Experts of a small language model.
Training: a variant of Muon for the experts, 10236 steps.
Below are experts of layer 7 (counted from 0) of a mixture-of-experts language model. Rows are named router (the router's row for the expert) and show model dimensions 0-127. Each number is 128 + 32 x the weight over its row's rms, rounded and kept within 0 to 255. Numbers have three digits each.
After each expert's rows: "comes before" lists some tokens at least twice as common just after its tokens as in all text. This comes from a sample of Wikipedia text that the model never trained on. Tokens count by the router's weight.

# expert 3
router:081128151121189145155151147106158073122077143141152161117129159149093127188093142106163128108162107126143082125142113129122185173135179135115183116147088146135162119144171129191144121075160085082124108172070063122126157114124186111091132105094194154123127169120096124058153116134090112120148090052112151071127079087146136164194142113098153113099135190107128132119123079142120198132143
comes before: "ing", "ed", "ing the", "es", "ed by", "ed the"

# expert 52
router:170119136161167181144153135106147126156116170148129185078105160190154104135120120120124160104153121115130158152125128128085100163175144127113138087148086184132133112151168126135107182118172142095120124165096093162105177109121119118124113156133150126068190179137080197048150146155091070160169085164144114077154090149136153161105166168119118135060063143098156170149161105112111181105195
comes before: "1", "2", "3", "4", "5", "6"

# expert 38
router:115101133161175160149156147111088127141124170114160199079116166174137154111064104123121138118142118119141153178144117104149127139142152118123129106128098185170113123152136104153096186116113126081105101159065089183133168154152137157135176147114157191111175152139107214077186081116067100142181128163131123097115130128116107135122176188112131094061091170097131190193139144128092179120146
comes before: "0", "1", "2", "3", "4", "6"

# expert 59
router:136108128163173137126120142117124124129124190125150205105111132177152169139100108112086120116154126099119151158181123131154145142111113130139140075143103172136149077153178109126086198159116148090120108168100101143108138161143121154109139138140189160066159156131082149088162144111130090158195068126134116072120121122138126223132144161135106117059101180109189175200148073155111167119192
comes before: "1", "2", "3", "4", "6", "5"

# expert 70
router:133150127112160122096132187140117121163174135101162157051156099107094141186126117137117146137158111161094147177114138135101154185156155111207146087093107116180121118153181141152109147110107152139079124123116094112170113150155132161116136159131174126114170188047112119081154122163086065100153119085126169122105134109108159208152153149072138108075145151097198143142105075190106091145115
comes before: "–", ", ", ")", ".", " |", " | "

# expert 12
router:123112140103151180140125108105130115163137153142213168039181083174105138167103136071111137120180139156092158153091137137096135134106114151153112115077119160103135100140141093135128125136118121115093180174071102141143191133120126175119145164139118176111173167054062206081168090156063083132188070109129124101107130125138115151132162118113101108069172130128143132167105116141099130146096
comes before: " | ", " (", "\n", " –", " |", ","

# expert 31
router:129123164124156173154154132113109147132121147071169100073172149144164125128067105129157172095177113086122126134122175096087114170161116107135149091089090158158098074160106059152104173114111161132114104180129076135095145178149141108130170163134162131130131137062148207100138087166052102094159105091093148119109058127130167129133169147058152112112145158103129153179141064127097159131136
comes before: "\n\n", " The", " He", "\n", " In", " In "

# expert 43
router:131124137107166143124093147074132144130152119100162170099169173114174154115131141099089186125186088120154134173091112123107159112108130101126128041114037161140119137186189145185086128079116119087087130120107112199137146161128095135142143157136134135098128176075140133134159087209101081091176108113162151088109124152099112162121183177092111090097089179117148126172114098154103136113122
comes before: ".", "–", ",", " | ", "th", " |"

# expert 26
router:125101127120169150127118141138125110116147167117127139122166133121126138110130174115122128136154061148138118095094168196112136127069132074180149111099051121161129079222196141142110184124106141116139175186105105154131133167149127199107109121090114151119215176090074167111133132173080121161154081118166126090074117099160140145112175176115093131106131165129148174122134073138082170106135
comes before: "\n\n", "\n", "The", "==", "===", "="

# expert 11
router:123110165163148167158158135143142140166168167100136125072122137124144132079128140054146147128172124138119147122154137179121099142177094117161163078099074170153101057149126123142111152108112101107122088192101085151140127182141089113142136143111146112062167185062137212140129094159080071095163145089096153113105067104124162116117144181072162113146144181100111160164112082135122163125165
comes before: "\n\n", " The", " He", " In", " In ", "5"

# expert 46
router:092161137099176167152119145152155152133117177109168143055169099131143115094124119096104187129135100140178116150148149104147123141166090146147133099086070108140136095176149097158088184090162128075127112161110094154157162103159151151150185176106121159138150131058123133092179097128039114168148090115165140154079110134077143121112198121092158073090110161132135179134106089178073144119113
comes before: "\n", "\n\n", " % |", " |  | C", "andidate | Votes |", " Player |"

# expert 24
router:145163169097176166110123164092145129135114156143150156072155139131143123187119145097124108103155073139117145121141114143126146185112116112166176113085060142169172077100121123140120124107086140108102125117087127157181171179168100119096134172077122177069096198085089150077173145159086141158150056151150112112106132067159167152165109143111153063089149193134131142150154105163104148176120
comes before: " of", ".", " of the", " and", " in", "=="

# expert 13
router:112130119129142120105125129125151110218091120132179140057145094147142156164104145126151143125186063108098130173123092113130149104155099125133154070105131154162176126203132115121105167086150116104113145118082097147192142148117116115128108185097099110100191212108099201126146069157091075090155083106147130090128074109144110135113130173091093073137125184115108127174122091167095110151121
comes before: " | ", " |", "; ", "% | ", "%", "."

# expert 95
router:134130160131171135108109117081143131150130163090155200090166147117151152139122167090120179119176054139150093164114095131122154100153135130153153075131077173117117129204185097187117142124125128083123168118127083171190161134118119171143112120152149143089142186088133171134147115175090071082158106124127087086149112147127126140134187209076095156102087180123121138185147100171089132111135
comes before: "–", ".", " | ", ",", ":", "th"

# expert 47
router:125152116120164142158155158130111124168098122100175152096160143147080168165113124117159143118159093099089106154089159133097129164103090119141150053127065239120109098111100096177135189054104134122126118133072111126132160126181163149114120161145166135109146146074113152088176117112108104129199118134175187096079109093120141156182190143090153120085098178111117101127129108128071137159127
comes before: " the", " a", " to", " by", " in", " in "

# expert 20
router:182153118102165151133157160071157134129073130098178172054159121128126080160102120074154154115165094138122122106090117172132135162153126131170156094108094130131140104108163090108098118087184146134154125178104105155183181185120098121060101190177163177090128138116114134144129103192065114164139108127118136122120073073129120110159121127128162056082107161132169128181127083175105158135137
comes before: ".", " of", " was", " of the", "'s", ","

# expert 7
router:122114156108182145125136180113142087119146151117176168097163128119118066123119159094163173066196060114124128176149134148150107171183110122135114084122026179137086081121152076105132175078170139104083138138155114163167137159121079165071153133109183107110123111078151110110151128119106120079162060070122122090098090110132130136160143155072121134080098149123135131133134109131105130153089
comes before: ":", ": ", "\n", ": C", ": P", ": M"

# expert 28
router:131066145141152125153092139078138141188158101140198150066136122094133125126113130158111158123155072103109161153121105111126172129106118099155115054097070166176114145163162117148104117105128129059069123104072096207170151159123107120153124153118130139087160182104089178129158117186119085135196137128146155067100168113128142147093165139085105072103121181113162117134119063141090128141107
comes before: ".", " | ", ", ", ",", "9", "7"

# expert 63
router:134151150123173131178109131083096145166161132115175162120118179167104154136084126109150136126209074165118157162105145094117126147183138150170164078095101149113107103188104084139099165075149164134071132132122138095176172119133099080129128187119140163127156161137104144104179087173083120132190086109159101087138106104102198159157155174168157062122108126089148115136120113151065116145080
comes before: "| ", "-", "|", "- ", "- M", "- C"

# expert 81
router:143113149112184181177167154092160124157100125125163117025136113156117104128124087083104117121161100162093133152129137161092134170119088086165135125058073159136130128118138106111088131122109145102108176122095139149159194183092100179065116191092144154094187184086099147098135138170071097124135099115144112086135107095118148152141146127145162094074144158076125119142105087166081114156089
comes before: ".", "\n", ",", " and", " |", " in "

# expert 56
router:158172127068160156136160139096108110125110100122147147006135131111086074175124120102128172137154116153069104157068123159131132156131115137159119130105075145113129089122135099127107161097128090116144136127077123167188141158112122145116137205159151108093163160113104177086153096153035119143128083129135124099133114025107149123155122150088110078124140203108159132121139103129151155179136
comes before: " |", " | ", ")", "; ", "\n", " ("

# expert 17
router:132147117105161163154163139127121075161122145117172147123147127125113190155105089094128125094190087086136116113123144107131162173126096132142145086097077191124156081103106093165147178065107146122136135141046091143142174135168151121096128128167161132100099144083122187047162138104101115143192101089175176103053133120127145170183189134101128074094115166123165099129158116143091133168123
comes before: " the", " a", " to", " by", " in", " his"

# expert 10
router:125179175129159147166094144127157100144133175125144161117150168155113084111113096050148175127123035120113099154118196148119098132149104183167166115112062166131128135150129048143087211092137177113098173133113056126158143132154125162144162160148157128138161132059113143078158079135090122151145092103141133147100090144095169133090180158113158137108108175104113126147144092106095112122105
comes before: "\n", "-", "|", "| ", "- ", "  -"

# expert 71
router:161136110090173168109138138080137152160130102121184145059162111145100165169132110121140133100140133163094134169094125113116170174172142060215137075079087128173130122149139122162129167085146117098102157137097122166154114104152105133114195198132123112135184170061122135101155128166067084125147100092130157077096133129111139203145169135075100077105154138094176139130111087158110104138123
comes before: " | ", " |", "–", ")", ".", ","

# expert 76
router:114137169060176132129148136089101100188095142166144133060179143124152140169146151068113143121183080119115136145176143160149143157151164138174188114110087177173121064109093141159105132075120176124088149115078096156177157170144118130113129184130127155074106193089065138088152125147085146137142075155138120084101133141130155128158142135136138099038141161118165139164164114130092148116131
comes before: ".", " and", " were", ",", " in", " are"

# expert 5
router:189109169095171180115144174111158121128116158117152163089143131116139091166092113086168161122146066145160104122072126159108147181098135134152198122121087145130164110112197102151114135077139122118127160145077108158173165127142097118083129158112168151104130153093093164104160139148047140160136078083165150116148098044152151151174096152127143071133138175155140116143120042157120171134161
comes before: " of", ".", "s", " of the", " was", "ing"

# expert 9
router:119121188170198155139139163138102087173114143154137178085124145199173151113111140067155125127141114128174125154135132147147080181107170100131132090146093176166133100146143118112138162103114120054091130171060106140097162129120115151121119138138141118114159181120078208100162098140060108148135073135168130120142099120107151178093135195126150130080086179077102191171149134115112166113115
comes before: "1", "2", "0", "3", "4", "5"

# expert 42
router:115139168111168149138130114127116135144149142112217164131091146125107180105137151085113119123166079117111150166149171111123151115150133110174129106080120094130143103216141111124119135102179184089107118149122060142158155158130125107137167177090155135117126210107130139084187104161076140121166058098145109108141109100099179152140180173135129046097098167084124169143119104181093156155072
comes before: "| ", "|", "\n", "-", "|  |", "- "

# expert 21
router:114134161076178141138185170145155113168159221186153163074127119110132164171109083068158127087120085160117153144140126149149099156126130126158181112121133178099082156170138135140143154101101164045110165159145127132177129143153116164149130152086116097068140118107117158128166073135089134131142109109153163047071071095083134156143138146136114080122129178134173092150136074123095121137141
comes before: "\n", " | ", "\n\n", " (", "/", "orse"

# expert 93
router:142102104115171127162123121092115118150146144119184150000152094110097158141121126107116160134151116161077113166108145137106112127168121113160128136082113184093146121119139102162090128102170117118099132128094134165125186171145118164100133181092121170134173130134104214080171074138075095118167105171104185092115119083103135134157157107133148063085163118094141122113082130160060111117072
comes before: "'s", ",", " | ", " (", " was", " |"

# expert 32
router:129125168128141186113130131115139135112168152118156200054147103145125151140126136097126119101168066131123174174120131164119155123113127093128133109103047193138117113195153117113109130123107163060112130157100119145132156153169097137057070134146176175121157147118114206095183182141118081117141110115146144114120096148160188189113142175119129112076116153119154154198100077196116114133157
comes before: "1", "2", "014", "012", "019", "015"

# expert 58
router:129108119139150132122120145116149122120117172123129119111184109121159138119117154148160146102192068130132100102078154173111144140067100080173140098123068138139127126213205116151112158130084114101130121193109107175094139134109146189110143092131149143127191185071054153099129108160040069162176106123143157080078125107158146148115170164147137112080130188121166146125156089114114132123125
comes before: "\n\n", "The", "==", "===", "=", "\n"